Weights of a small mixture-of-experts language model, trained from scratch on English Wikipedia: 542M tokens, 8699 steps.
Below are experts of layer 5 (counted from 0) of a mixture-of-experts language model. Rows are named router (the router's row for the expert), gate (a neuron's input weights, with its number), up (a neuron's input weights, with its number), down (a neuron's output weights, with its number) and show model dimensions 0-127. Each number is 50 + 15 x the weight over its row's rms, rounded and kept within 0 to 99.
Before each expert's rows: "comes before" lists some tokens at least twice as common just after its tokens as in all text; "mostly gets" lists some tokens that are sent to it at least half of the time. This comes from a sample of Wikipedia text that the model never trained on. Tokens count by the router's weight.

# expert 17
comes before: " of", "s", ",", ".", " in", " to"
mostly gets: " part", " win", " place", " large", " building", " back"
router:61 34 44 46 40 63 55 31 41 44 62 51 52 52 44 43 46 66 49 57 75 55 38 41 51 34 62 45 24 52 59 26 46 29 29 59 47 53 46 21 56 61 61 36 39 27 29 29 62 67 71 75 61 80 54 20 43 54 46 47 59 67 82 42 26 41 30 73 76 45 55 57 69 54 32 54 61 59 63 64 35 62 92 46 51 72 55 79 58 55 55 40 58 54 76 45 44 65 56 14 59 51 47 54 08 69 33 67 35 38 46 53 50 21 65 54 68 35 45 45 49 49 32 45 46 61 50 72
gate0:68 47 32 62 69 52 77 67 74 53 52 50 47 48 28 28 54 20 51 48 61 39 32 71 58 68 57 37 57 29 59 43 50 28 28 61 32 43 44 68 38 58 35 24 50 69 52 54 58 49 58 54 90 45 53 67 47 28 64 73 65 55 61 74 51 21 50 18 50 74 71 35 57 61 53 34 51 56 68 33 59 39 48 55 71 69 44 59 49 20 72 52 63 56 66 43 43 44 60 51 42 61 46 56 60 68 39 45 64 41 59 15 31 64 70 38 14 72 57 59 37 64 43 55 23 54 33 48
up0:52 47 37 55 37 49 38 38 60 45 52 54 15 42 59 39 61 52 37 64 55 36 60 51 53 52 39 43 43 52 15 60 85 47 41 56 52 72 69 41 64 37 43 68 46 37 43 53 56 70 44 50 70 46 96 52 85 89 57 06 42 32 55 48 63 30 60 51 76 56 55 68 40 75 20 67 24 39 52 44 43 64 57 45 43 33 64 55 34 56 48 60 51 44 66 27 48 60 56 57 66 36 59 64 65 36 46 22 24 55 65 61 52 68 42 58 42 45 42 45 29 45 37 28 27 74 44 57
down0:59 35 56 44 52 62 60 68 46 91 61 71 35 22 34 61 36 46 59 52 44 48 41 49 28 52 62 48 45 53 50 29 78 85 77 44 51 62 41 75 90 58 63 58 48 52 45 60 45 25 23 53 36 36 53 65 45 56 66 75 59 59 54 59 63 58 53 41 49 32 27 35 35 35 57 30 54 39 37 54 30 57 22 47 30 50 52 66 70 50 50 34 52 53 44 83 34 53 52 42 34 82 58 71 53 60 52 58 40 67 49 40 58 25 37 72 54 33 16 40 36 48 44 53 83 64 61 52
gate1:38 62 19 18 58 76 50 35 46 43 45 58 61 54 57 43 69 42 56 77 39 54 55 64 63 31 41 66 37 39 43 44 29 40 57 22 52 64 47 43 91 15 34 49 40 32 49 56 53 75 51 60 48 65 60 42 58 61 64 45 63 35 69 60 48 79 72 23 56 55 59 63 51 62 22 23 61 37 41 31 19 63 50 53 64 52 46 71 28 21 51 56 43 55 62 34 72 77 40 51 63 63 64 53 47 27 40 21 43 58 57 61 42 71 59 57 45 61 38 53 63 69 57 31 31 68 43 65
up1:39 62 67 38 65 46 33 48 47 54 66 57 27 60 77 35 39 66 56 30 37 58 54 61 71 50 50 51 17 45 64 36 42 64 68 42 53 33 39 47 44 50 56 27 80 46 40 35 71 49 33 46 42 71 52 62 48 34 65 51 89 57 57 39 22 43 47 26 20 41 48 51 47 42 73 21 58 57 56 53 60 68 48 41 40 24 64 69 22 24 77 51 37 64 51 49 44 57 40 46 51 66 58 24 61 62 50 49 52 30 44 40 38 57 41 63 14 14 40 45 57 73 64 51 55 79 74 45
down1:54 53 51 32 39 78 56 42 50 45 64 69 74 66 56 81 51 43 47 47 46 40 52 52 52 64 85 50 63 39 58 49 44 25 57 71 63 72 29 27 57 42 19 38 54 31 52 42 45 46 28 51 53 61 46 69 77 43 62 69 23 43 31 50 34 24 39 31 66 56 44 67 18 58 48 66 63 44 56 36 39 52 49 70 60 29 43 45 39 39 33 41 54 40 39 79 59 45 46 37 75 52 13 58 33 56 97 48 58 47 61 39 66 42 32 35 53 65 59 65 52 34 39 54 52 12 52 64
gate2:52 43 80 34 48 46 53 49 60 72 37 80 53 38 47 48 20 56 42 58 44 40 25 36 64 67 43 37 44 46 37 63 81 52 52 55 66 43 46 44 46 45 63 36 37 67 49 48 50 61 45 60 38 95 65 39 50 30 45 39 57 47 81 23 53 73 28 63 52 50 36 61 54 69 39 30 42 47 68 60 40 83 57 51 64 42 44 38 65 43 75 57 54 64 29 46 60 28 55 43 44 71 37 65 30 45 39 37 41 45 61 72 52 29 34 39 17 58 72 48 73 17 41 43 81 39 21 39
up2:64 62 30 36 55 45 55 15 62 84 62 64 46 34 23 45 43 52 70 51 30 42 55 52 46 63 21 43 35 47 42 36 54 52 60 41 66 60 75 37 44 59 63 57 72 54 57 53 64 43 55 47 38 63 53 70 70 15 34 61 36 62 61 31 40 42 46 97 41 39 44 40 57 36 58 43 62 61 54 63 28 51 25 52 32 79 64 43 62 40 38 55 49 66 59 59 53 69 61 60 63 68 86 52 48 58 49 50 20 33 52 77 62 63 74 39 86 62 58 31 22 54 42 49 35 58 47 42
down2:48 80 53 55 63 32 60 59 78 58 39 67 33 44 52 38 34 35 50 59 62 59 18 61 53 52 91 34 72 54 68 36 64 35 45 40 35 51 28 64 41 41 46 13 83 60 59 30 36 56 38 56 62 44 57 61 41 45 57 41 59 53 28 75 29 56 62 32 53 83 40 64 56 66 22 49 56 56 37 52 31 51 45 18 52 48 66 47 59 38 47 35 43 30 52 33 20 44 26 31 54 61 35 40 27 49 64 40 49 54 59 83 52 43 39 29 65 56 43 65 41 56 36 45 69 21 55 61
gate3:52 54 46 38 39 47 45 42 78 38 48 49 61 66 57 51 66 52 76 75 34 44 66 41 49 46 63 29 60 64 46 53 57 29 28 66 37 61 49 36 64 68 81 43 37 61 49 31 43 51 64 46 32 68 52 58 41 40 75 63 53 45 67 44 61 58 43 39 57 60 49 38 50 74 40 58 65 79 44 57 70 25 33 43 63 48 43 65 39 51 38 38 76 57 34 36 73 73 82 61 41 34 39 42 44 48 40 57 26 52 56 51 36 45 46 44 41 76 14 62 32 25 48 99 11 69 39 64
up3:62 43 35 44 61 47 37 27 30 62 22 49 71 53 66 47 58 47 63 57 33 34 80 41 48 30 55 32 28 46 44 73 83 31 32 65 44 46 33 53 25 68 60 71 51 57 67 42 65 76 51 41 53 52 21 77 63 57 31 33 68 58 59 26 67 41 44 67 48 71 59 65 42 36 51 47 26 39 48 49 40 58 56 65 42 52 26 57 72 38 46 56 34 80 45 59 53 48 37 65 72 80 80 53 69 58 40 65 51 52 46 24 59 56 48 25 72 60 62 61 44 20 60 41 49 69 33 59
down3:63 50 57 26 65 49 48 31 36 70 53 72 73 16 40 45 42 35 39 38 51 42 49 45 35 56 34 53 38 29 54 50 50 45 42 49 73 61 51 41 39 71 52 47 50 46 67 37 47 40 08 55 66 63 64 68 81 51 43 42 53 31 19 33 39 71 59 58 36 29 54 60 21 41 61 25 35 70 51 25 25 73 65 26 71 25 46 71 25 53 69 50 48 40 26 37 44 62 58 46 64 39 28 17 46 53 71 40 53 37 42 42 55 45 57 76 77 35 54 34 61 42 53 55 45 68 41 38
gate4:29 55 33 26 36 42 41 36 38 35 59 66 53 39 28 34 39 30 84 54 14 49 73 39 56 24 35 55 39 52 61 55 42 48 79 47 21 53 65 31 63 25 66 58 28 54 60 54 42 57 31 36 36 67 70 57 79 41 62 68 58 43 54 53 76 46 46 54 39 46 71 58 36 50 34 51 43 57 45 19 46 18 32 37 43 15 39 55 40 47 42 50 66 67 58 59 73 54 54 57 32 52 46 50 66 54 40 54 37 65 71 31 42 53 50 00 52 49 40 44 49 31 51 47 54 62 37 29
up4:60 50 63 45 73 52 56 50 48 70 40 32 64 33 76 49 33 58 73 38 79 80 56 36 42 55 51 40 48 52 66 64 59 50 37 60 62 57 36 47 44 41 68 42 56 50 52 55 46 43 75 48 29 48 67 59 35 20 56 52 40 30 46 49 57 46 68 37 61 37 23 41 24 58 14 42 73 50 63 69 16 48 07 43 32 58 59 37 55 53 35 59 40 62 44 39 62 36 17 57 48 17 61 45 46 78 61 60 51 64 58 68 61 19 79 46 52 41 80 40 47 56 41 58 40 48 20 55
down4:56 71 42 42 58 47 51 44 41 39 48 65 41 54 65 45 25 64 47 48 34 55 71 37 19 42 91 63 70 58 25 55 39 50 40 33 25 63 32 47 46 55 89 57 89 36 86 38 44 39 29 46 30 42 30 70 90 34 37 52 53 38 89 32 56 53 36 55 54 48 89 50 49 47 57 42 33 45 68 39 54 49 45 65 52 64 39 44 64 60 60 46 48 49 49 50 67 69 56 68 60 61 27 49 55 56 60 51 43 40 65 33 37 74 38 73 43 37 27 53 52 63 61 62 59 49 49 42

# expert 6
comes before: "s", "ing", "ed", "y", "er", "al"
mostly gets: "log", "ack", "ious"
router:45 40 53 29 33 49 80 67 40 73 33 60 55 68 33 55 44 67 46 62 54 60 42 48 41 58 58 67 42 68 65 54 49 44 39 63 53 53 49 40 27 72 43 68 49 41 48 39 27 85 77 54 48 63 74 50 21 67 23 11 62 46 70 25 39 43 45 59 45 08 42 44 43 41 35 28 85 37 60 61 22 52 78 56 52 62 44 66 45 55 54 45 49 39 44 60 73 42 41 48 54 33 63 59 35 45 50 62 39 40 50 19 27 41 62 54 61 41 30 49 66 29 56 51 65 22 29 48
gate0:99 48 41 37 57 40 66 37 49 39 41 53 46 43 36 59 39 82 56 39 55 64 32 40 40 54 61 46 53 52 36 45 48 63 59 69 64 43 45 55 39 41 42 60 47 62 54 53 42 58 54 44 37 52 49 53 36 53 78 20 26 76 67 72 43 43 73 57 32 50 53 39 13 32 61 61 58 46 68 47 30 54 57 36 53 64 57 44 54 45 49 35 63 40 35 88 79 42 39 38 54 44 76 36 62 45 31 59 56 26 37 35 43 26 58 57 84 20 32 73 73 69 81 50 64 27 63 44
up0:27 61 73 45 55 57 40 60 46 54 67 34 50 49 66 53 31 63 44 54 41 34 81 57 52 32 38 43 39 55 52 29 59 44 33 47 77 32 67 57 96 34 22 62 51 63 35 32 55 19 47 60 56 34 39 24 42 35 64 51 51 30 39 91 83 56 34 57 45 68 40 56 47 65 65 46 31 21 59 57 62 44 20 56 61 38 45 72 59 39 50 44 46 36 76 37 42 61 74 55 65 66 63 56 39 38 23 54 73 40 56 55 47 24 52 52 39 58 59 48 50 34 47 48 48 64 68 82
down0:77 64 49 50 44 50 48 35 56 58 19 42 66 50 34 40 55 49 69 52 59 50 57 34 39 51 60 67 73 51 64 65 28 35 61 57 49 34 31 60 00 55 50 58 37 46 47 52 47 55 27 50 68 33 40 55 61 53 58 37 35 69 57 53 25 38 62 38 46 39 50 66 79 40 63 62 27 59 25 55 51 13 40 67 49 61 28 44 35 71 54 60 49 29 34 39 75 41 30 31 41 39 84 58 52 27 68 57 58 75 31 34 61 72 73 70 59 43 28 76 42 45 43 48 67 53 34 66
gate1:35 75 40 31 40 35 35 56 36 56 59 63 77 72 21 40 51 35 52 61 52 76 79 60 48 39 68 17 32 64 41 22 66 47 43 46 53 40 49 44 37 52 33 73 30 23 35 66 50 59 66 56 45 67 59 09 38 56 65 67 43 64 41 32 41 68 43 22 44 51 43 22 56 34 43 43 63 71 56 57 45 49 41 30 52 53 41 44 54 45 46 51 36 40 38 51 54 42 60 54 57 67 24 22 55 92 35 57 29 69 48 64 43 36 51 72 68 40 55 54 75 44 53 68 29 34 42 36
up1:55 40 60 50 53 34 43 54 59 73 63 32 56 24 33 49 53 55 48 48 49 39 49 71 34 46 72 62 49 59 48 45 30 58 41 53 59 24 33 58 52 60 80 40 52 50 67 57 70 05 69 42 29 38 29 42 35 30 51 61 58 64 56 34 62 55 45 08 54 59 42 32 42 34 63 45 23 58 33 68 35 68 68 56 77 79 48 22 36 43 55 60 61 43 45 21 67 57 41 34 43 48 38 48 23 77 48 79 54 60 47 45 48 69 16 45 63 44 57 34 42 72 69 48 24 44 46 55
down1:23 42 43 52 22 57 45 54 18 44 43 53 62 59 35 52 67 58 47 56 45 32 50 47 48 58 55 45 47 88 36 47 28 45 27 27 60 65 48 46 38 46 43 27 41 16 37 99 42 58 71 56 58 69 58 62 46 38 73 32 53 34 24 24 39 56 43 48 38 43 45 42 67 52 38 51 41 49 51 55 65 43 57 35 50 37 41 50 72 69 47 76 68 37 46 50 36 60 36 00 64 52 71 45 57 56 57 47 63 37 51 63 61 61 30 46 37 55 50 47 68 63 30 62 35 38 88 52
gate2:68 48 64 35 33 20 62 55 47 34 32 61 61 53 20 61 36 67 34 88 72 66 68 38 43 53 70 36 33 55 34 47 49 60 56 79 63 42 46 48 45 54 41 55 61 53 51 44 75 66 62 69 25 57 71 57 85 36 45 42 51 54 96 38 55 44 75 68 33 28 54 40 63 43 45 27 38 63 53 55 35 45 49 39 51 38 25 46 70 43 44 52 58 26 43 46 40 43 50 69 39 28 52 71 27 51 32 62 29 64 62 29 35 59 55 43 81 35 39 48 55 56 62 49 27 25 47 60
up2:53 70 42 50 47 72 86 60 64 33 47 66 50 57 63 43 59 59 59 35 52 47 74 40 54 49 26 40 53 69 40 10 43 53 30 42 68 78 59 58 44 48 63 51 52 44 48 31 41 56 36 63 74 42 36 31 59 42 39 61 62 32 33 40 24 50 50 58 57 48 46 66 47 70 39 53 38 58 21 35 74 52 45 53 69 78 49 80 33 60 46 33 27 66 53 27 57 72 73 42 32 65 56 77 32 60 50 61 69 42 55 65 50 48 40 39 70 28 70 54 66 63 62 65 98 46 57 34
down2:46 26 51 63 46 56 49 66 76 89 73 47 51 56 75 34 65 53 36 47 48 64 41 47 35 51 34 46 27 61 37 40 43 31 77 77 61 62 76 61 53 78 63 64 25 57 54 62 29 43 38 49 35 46 74 48 45 39 47 76 60 55 61 54 44 78 41 46 58 45 64 53 28 53 51 56 57 45 69 49 17 41 53 56 61 60 82 57 69 61 53 54 59 51 59 38 48 51 65 61 31 44 70 54 68 12 81 27 30 42 19 57 61 40 63 56 47 41 54 72 52 58 17 30 45 35 39 58
gate3:43 05 38 48 62 46 40 45 39 49 46 47 50 40 33 34 67 44 82 67 42 40 36 37 51 71 42 50 67 65 31 50 27 43 48 47 46 27 65 44 19 52 65 70 48 29 23 22 44 72 83 60 67 27 49 52 29 52 54 63 52 25 59 45 43 41 43 48 53 44 61 46 20 23 38 37 42 26 46 44 65 27 79 59 45 61 37 72 40 25 72 53 45 43 25 58 40 57 54 45 41 44 45 68 49 49 58 31 45 68 34 35 43 57 61 54 49 37 35 62 34 59 66 19 17 41 42 39
up3:34 59 49 53 30 80 73 28 73 75 52 55 58 45 46 51 28 57 49 36 72 73 52 37 54 51 38 41 52 31 74 13 29 35 71 61 29 50 35 61 43 53 62 36 66 64 48 40 32 41 67 38 48 40 50 70 43 64 10 17 76 39 52 24 25 43 38 54 45 60 59 70 43 43 37 21 38 40 41 74 38 50 34 64 32 71 29 54 52 57 21 61 79 62 24 69 58 49 60 60 63 49 42 40 45 48 44 43 55 40 39 37 39 66 70 37 37 56 60 32 58 61 37 60 42 46 37 42
down3:40 52 69 34 36 66 36 67 13 55 61 35 48 30 72 41 64 58 42 71 61 54 43 43 58 50 34 47 49 57 56 63 41 44 27 50 45 53 81 57 81 50 43 43 36 27 43 52 47 57 62 43 42 45 62 51 31 33 66 53 34 70 70 45 46 53 23 51 24 75 60 65 12 57 50 43 39 79 41 60 56 57 56 74 42 10 58 61 25 47 12 91 36 44 58 38 68 57 37 44 43 40 35 87 58 65 60 40 53 55 53 60 31 35 46 40 63 55 58 59 27 60 45 55 59 35 62 60
gate4:46 32 52 30 65 62 56 67 33 55 61 59 76 26 35 39 55 44 62 58 47 48 27 58 37 31 51 57 66 38 40 54 60 37 18 50 34 28 20 30 19 30 56 49 63 49 48 54 47 44 63 51 53 59 37 56 31 47 34 15 42 32 54 61 87 65 57 59 66 00 51 48 75 51 53 61 58 49 47 27 61 56 45 63 55 36 17 61 61 59 64 37 37 60 64 40 53 32 41 52 49 17 60 52 49 65 25 33 47 42 53 09 76 54 38 47 45 39 51 60 48 52 47 39 55 52 52 31
up4:26 47 53 49 40 50 46 56 48 26 55 43 56 42 68 52 74 65 51 56 57 57 58 60 41 37 25 67 50 87 32 47 49 22 43 52 20 48 56 47 68 75 30 25 78 60 63 28 64 74 52 64 63 46 41 50 51 21 68 22 50 41 52 58 17 40 38 48 49 65 47 49 60 54 45 27 37 38 63 51 45 75 34 58 60 30 50 56 41 59 73 37 20 31 48 39 63 44 49 51 68 62 39 06 23 64 50 66 78 56 62 67 60 30 47 62 39 46 41 71 58 43 46 50 83 44 52 59
down4:50 84 58 72 34 35 50 46 67 54 55 48 45 77 49 68 44 33 67 61 50 46 42 62 56 71 66 30 45 48 61 21 51 75 43 51 49 44 23 19 80 57 42 48 32 48 59 69 40 39 56 54 31 68 40 40 33 80 35 57 32 32 32 62 54 39 24 76 50 72 53 70 53 42 64 32 46 31 14 63 63 55 63 52 44 22 55 68 31 51 35 44 37 57 56 54 25 74 39 37 33 64 43 28 43 58 27 55 70 18 62 60 59 62 46 45 44 51 65 37 75 46 57 57 48 48 70 65

# expert 2
comes before: "ed", "s", "ing", "ure", "ive", " of"
mostly gets: " found", "act", " sign", "lect", " used", " represent"
router:55 36 52 41 24 46 53 68 59 31 34 50 53 84 56 61 39 49 55 38 65 62 43 47 48 41 68 43 46 56 42 57 52 54 33 65 39 42 66 53 79 43 40 70 46 36 51 15 40 35 60 55 28 66 55 42 24 47 47 45 65 68 60 58 67 39 78 38 52 25 25 44 61 59 45 60 71 37 80 46 26 45 73 39 52 51 45 32 43 20 72 47 49 27 68 60 21 48 46 44 52 67 66 63 42 49 61 77 34 20 24 36 38 33 36 70 47 27 49 50 52 36 49 46 14 71 19 47
gate0:60 43 41 53 37 75 42 32 57 56 54 32 53 55 46 60 12 58 75 62 48 40 45 47 72 77 42 17 33 53 43 73 54 45 61 42 56 63 78 52 54 58 11 43 45 22 31 18 42 48 79 37 57 59 72 46 45 51 26 28 34 37 43 59 43 44 57 45 70 23 28 75 61 80 52 32 62 64 50 34 46 50 35 30 39 19 67 60 54 13 18 63 44 44 55 71 56 54 49 40 56 58 57 53 51 33 49 38 45 44 60 46 48 40 41 61 47 62 35 26 49 42 63 51 50 53 24 39
up0:31 39 53 48 68 34 52 86 52 54 16 56 47 50 26 44 52 29 40 31 60 62 68 37 59 26 79 51 54 68 23 44 52 47 20 71 29 65 59 58 70 47 64 67 36 37 45 44 58 27 34 55 48 50 49 28 54 55 52 45 24 18 55 52 59 68 57 29 50 67 54 50 65 68 30 31 47 69 31 73 79 49 53 17 71 21 50 49 58 63 52 58 31 48 58 45 36 29 43 35 31 63 49 70 38 60 80 56 35 57 43 58 53 41 45 65 41 71 64 58 49 35 48 43 34 62 21 52
down0:30 49 19 36 84 33 63 27 58 45 85 68 36 37 52 55 54 55 49 56 55 16 34 43 34 37 42 49 51 47 15 72 37 63 37 14 60 30 60 37 49 56 74 66 69 47 91 46 47 40 52 36 39 45 53 61 41 54 40 31 55 21 69 60 27 39 48 49 39 38 71 44 54 75 39 46 46 39 47 35 61 34 55 86 66 53 63 30 69 64 58 52 46 44 50 37 66 54 68 68 63 69 41 55 44 33 56 62 33 42 66 32 38 67 53 47 30 47 40 60 46 40 55 49 52 63 26 31
gate1:57 45 55 47 37 59 37 38 29 77 60 67 35 36 36 58 45 78 38 72 65 70 33 51 51 73 43 64 33 29 53 57 47 60 58 51 42 23 50 63 64 42 62 51 90 63 39 50 42 44 40 61 57 52 74 55 30 25 55 11 47 33 55 62 41 61 48 52 33 29 48 59 52 74 21 36 61 78 36 44 24 24 16 59 53 38 36 50 64 35 51 61 57 66 46 72 32 58 43 52 55 65 56 86 17 50 62 52 59 56 48 44 38 74 66 48 61 39 50 52 60 16 50 61 45 56 41 73
up1:66 52 27 26 34 61 25 52 51 66 17 31 45 51 57 38 63 43 52 50 48 48 64 45 63 19 24 52 75 39 30 58 60 60 67 30 45 51 35 49 36 59 51 52 40 74 65 79 37 55 68 37 40 50 41 71 76 66 37 45 41 34 49 48 46 42 25 72 44 61 99 28 38 44 35 43 68 68 44 44 44 47 77 52 28 63 63 73 57 77 59 57 43 54 32 57 72 40 18 47 47 45 47 51 44 17 49 44 41 38 61 54 47 53 43 50 67 53 41 44 56 39 33 21 59 44 34 67
down1:53 41 30 63 26 69 63 42 51 56 51 27 50 60 38 53 45 54 28 56 46 37 45 56 62 49 27 33 29 57 47 54 66 63 51 50 37 47 14 53 56 61 57 33 15 58 49 74 75 73 60 59 63 47 48 38 32 56 37 42 41 49 73 09 67 76 61 45 13 46 60 59 44 42 40 33 47 51 54 38 27 52 31 64 47 21 47 69 51 70 51 44 51 41 38 53 40 71 63 53 44 69 44 76 58 75 40 25 69 46 49 39 54 48 47 63 55 47 75 49 37 16 32 17 38 23 56 73
gate2:42 72 64 47 41 36 70 56 53 40 38 33 46 55 54 68 43 50 54 22 44 61 68 44 49 33 47 47 49 78 63 43 49 64 92 98 39 24 51 40 64 32 49 50 35 64 68 45 41 51 54 60 53 59 59 55 53 42 61 36 32 41 48 55 72 44 54 61 35 65 36 26 31 49 35 59 46 26 55 42 46 61 71 49 52 59 24 09 57 64 89 46 26 49 55 77 07 52 38 43 59 53 45 53 51 32 81 55 60 41 53 42 44 39 41 50 45 43 72 25 40 34 56 64 50 75 42 37
up2:53 43 27 21 64 60 67 65 42 43 54 61 74 53 46 38 38 52 66 33 97 33 63 64 56 49 26 29 60 26 68 51 56 68 54 51 50 44 64 59 48 49 36 79 43 41 47 36 65 41 36 58 53 42 33 25 58 63 61 43 40 71 51 58 49 45 46 37 26 68 94 43 74 34 53 70 43 59 40 40 57 75 19 48 49 41 38 54 56 48 47 35 61 61 43 51 48 42 12 19 18 57 60 27 41 57 50 76 76 49 36 57 44 42 46 37 52 58 46 54 59 65 47 44 57 63 55 86
down2:37 40 48 54 37 67 47 53 29 69 69 36 23 51 48 58 63 48 54 63 72 60 69 37 63 40 64 88 80 51 44 55 78 55 67 70 33 73 47 44 85 40 29 81 47 60 53 48 36 41 36 48 27 60 31 36 55 34 47 39 32 27 33 53 29 33 38 49 64 59 46 65 54 69 55 11 74 30 45 32 34 28 56 38 66 69 58 51 53 39 30 47 51 65 46 47 34 35 47 41 30 56 32 50 43 51 33 75 28 50 59 54 71 42 33 52 46 30 63 68 54 32 67 68 71 49 56 51
gate3:65 49 45 57 32 47 38 45 57 19 40 28 61 62 76 56 51 52 68 78 40 50 57 42 41 51 61 35 29 12 55 32 35 39 79 23 55 37 66 53 50 79 79 61 44 33 58 60 55 38 38 66 47 70 43 27 86 79 58 63 47 41 41 69 61 55 57 81 26 49 49 72 38 61 70 52 49 63 56 19 37 41 38 53 56 48 41 45 45 52 52 36 61 48 53 21 44 52 53 37 55 57 46 66 24 66 60 77 46 60 37 30 65 51 61 59 40 24 69 35 28 32 52 50 50 65 31 35
up3:75 42 47 51 51 15 51 52 71 48 55 32 49 28 58 73 57 51 49 36 38 34 37 39 70 51 34 48 64 52 28 16 68 64 57 59 45 50 49 47 51 69 45 61 26 61 53 64 44 52 62 54 39 73 20 58 35 49 78 21 36 71 50 43 90 53 67 33 33 79 41 48 74 50 34 69 70 64 46 60 54 56 62 40 78 54 63 57 68 42 61 16 53 53 44 54 48 40 59 19 51 74 49 54 70 55 62 74 33 64 44 35 52 53 46 42 61 50 66 50 47 42 53 73 47 26 88 46
down3:36 67 02 59 58 69 67 44 50 39 44 72 73 51 28 27 54 69 24 52 48 37 50 49 31 32 47 38 57 49 37 65 90 51 55 60 16 34 42 62 32 57 54 44 64 65 46 20 76 60 53 43 59 24 47 65 55 35 63 74 58 58 40 42 59 80 64 49 47 24 45 23 48 46 55 20 40 27 84 43 53 56 52 55 55 50 56 33 59 41 45 30 38 52 55 36 56 37 53 74 26 78 52 73 64 64 74 41 40 46 61 53 55 38 30 32 50 50 55 42 47 56 42 48 43 50 54 33
gate4:36 31 89 35 50 47 35 42 73 68 25 67 37 71 55 39 48 98 49 97 55 39 53 49 44 35 36 53 54 26 61 56 60 46 61 79 61 29 55 47 53 78 44 44 61 33 48 33 46 54 55 56 54 67 71 60 50 32 58 31 60 45 62 47 64 47 48 59 30 35 55 39 31 62 48 23 29 40 67 46 38 48 68 71 49 56 41 35 34 57 23 66 48 51 52 44 50 51 82 61 22 43 35 61 58 60 39 52 58 42 68 39 35 34 55 55 82 31 65 25 49 37 40 44 52 51 62 30
up4:47 65 51 87 34 41 57 58 55 58 45 44 64 69 40 66 52 43 43 49 51 83 56 56 34 67 77 52 31 69 38 39 57 51 43 59 61 78 46 27 52 43 53 54 33 31 40 59 64 59 25 55 84 63 35 38 48 77 24 51 47 23 52 52 56 40 71 25 29 66 38 44 41 45 72 66 59 54 52 66 52 35 13 48 76 88 24 52 39 36 39 19 61 44 33 39 49 28 40 65 52 53 33 54 51 62 41 42 24 51 41 50 68 50 46 65 46 54 35 42 35 41 36 41 25 19 41 44
down4:21 62 40 61 59 62 58 57 44 27 60 47 39 76 72 66 51 35 15 41 46 34 68 58 39 39 42 69 45 32 34 29 46 82 41 80 47 17 43 29 55 67 16 67 52 44 74 47 58 33 35 41 47 41 37 81 68 28 31 44 49 43 25 50 66 45 39 37 72 44 52 53 47 47 44 71 47 43 47 60 59 40 64 70 56 46 45 65 21 30 43 54 62 47 22 42 76 66 74 41 52 43 55 49 28 69 46 44 21 54 41 62 43 44 55 30 24 27 40 39 35 57 61 38 55 50 58 57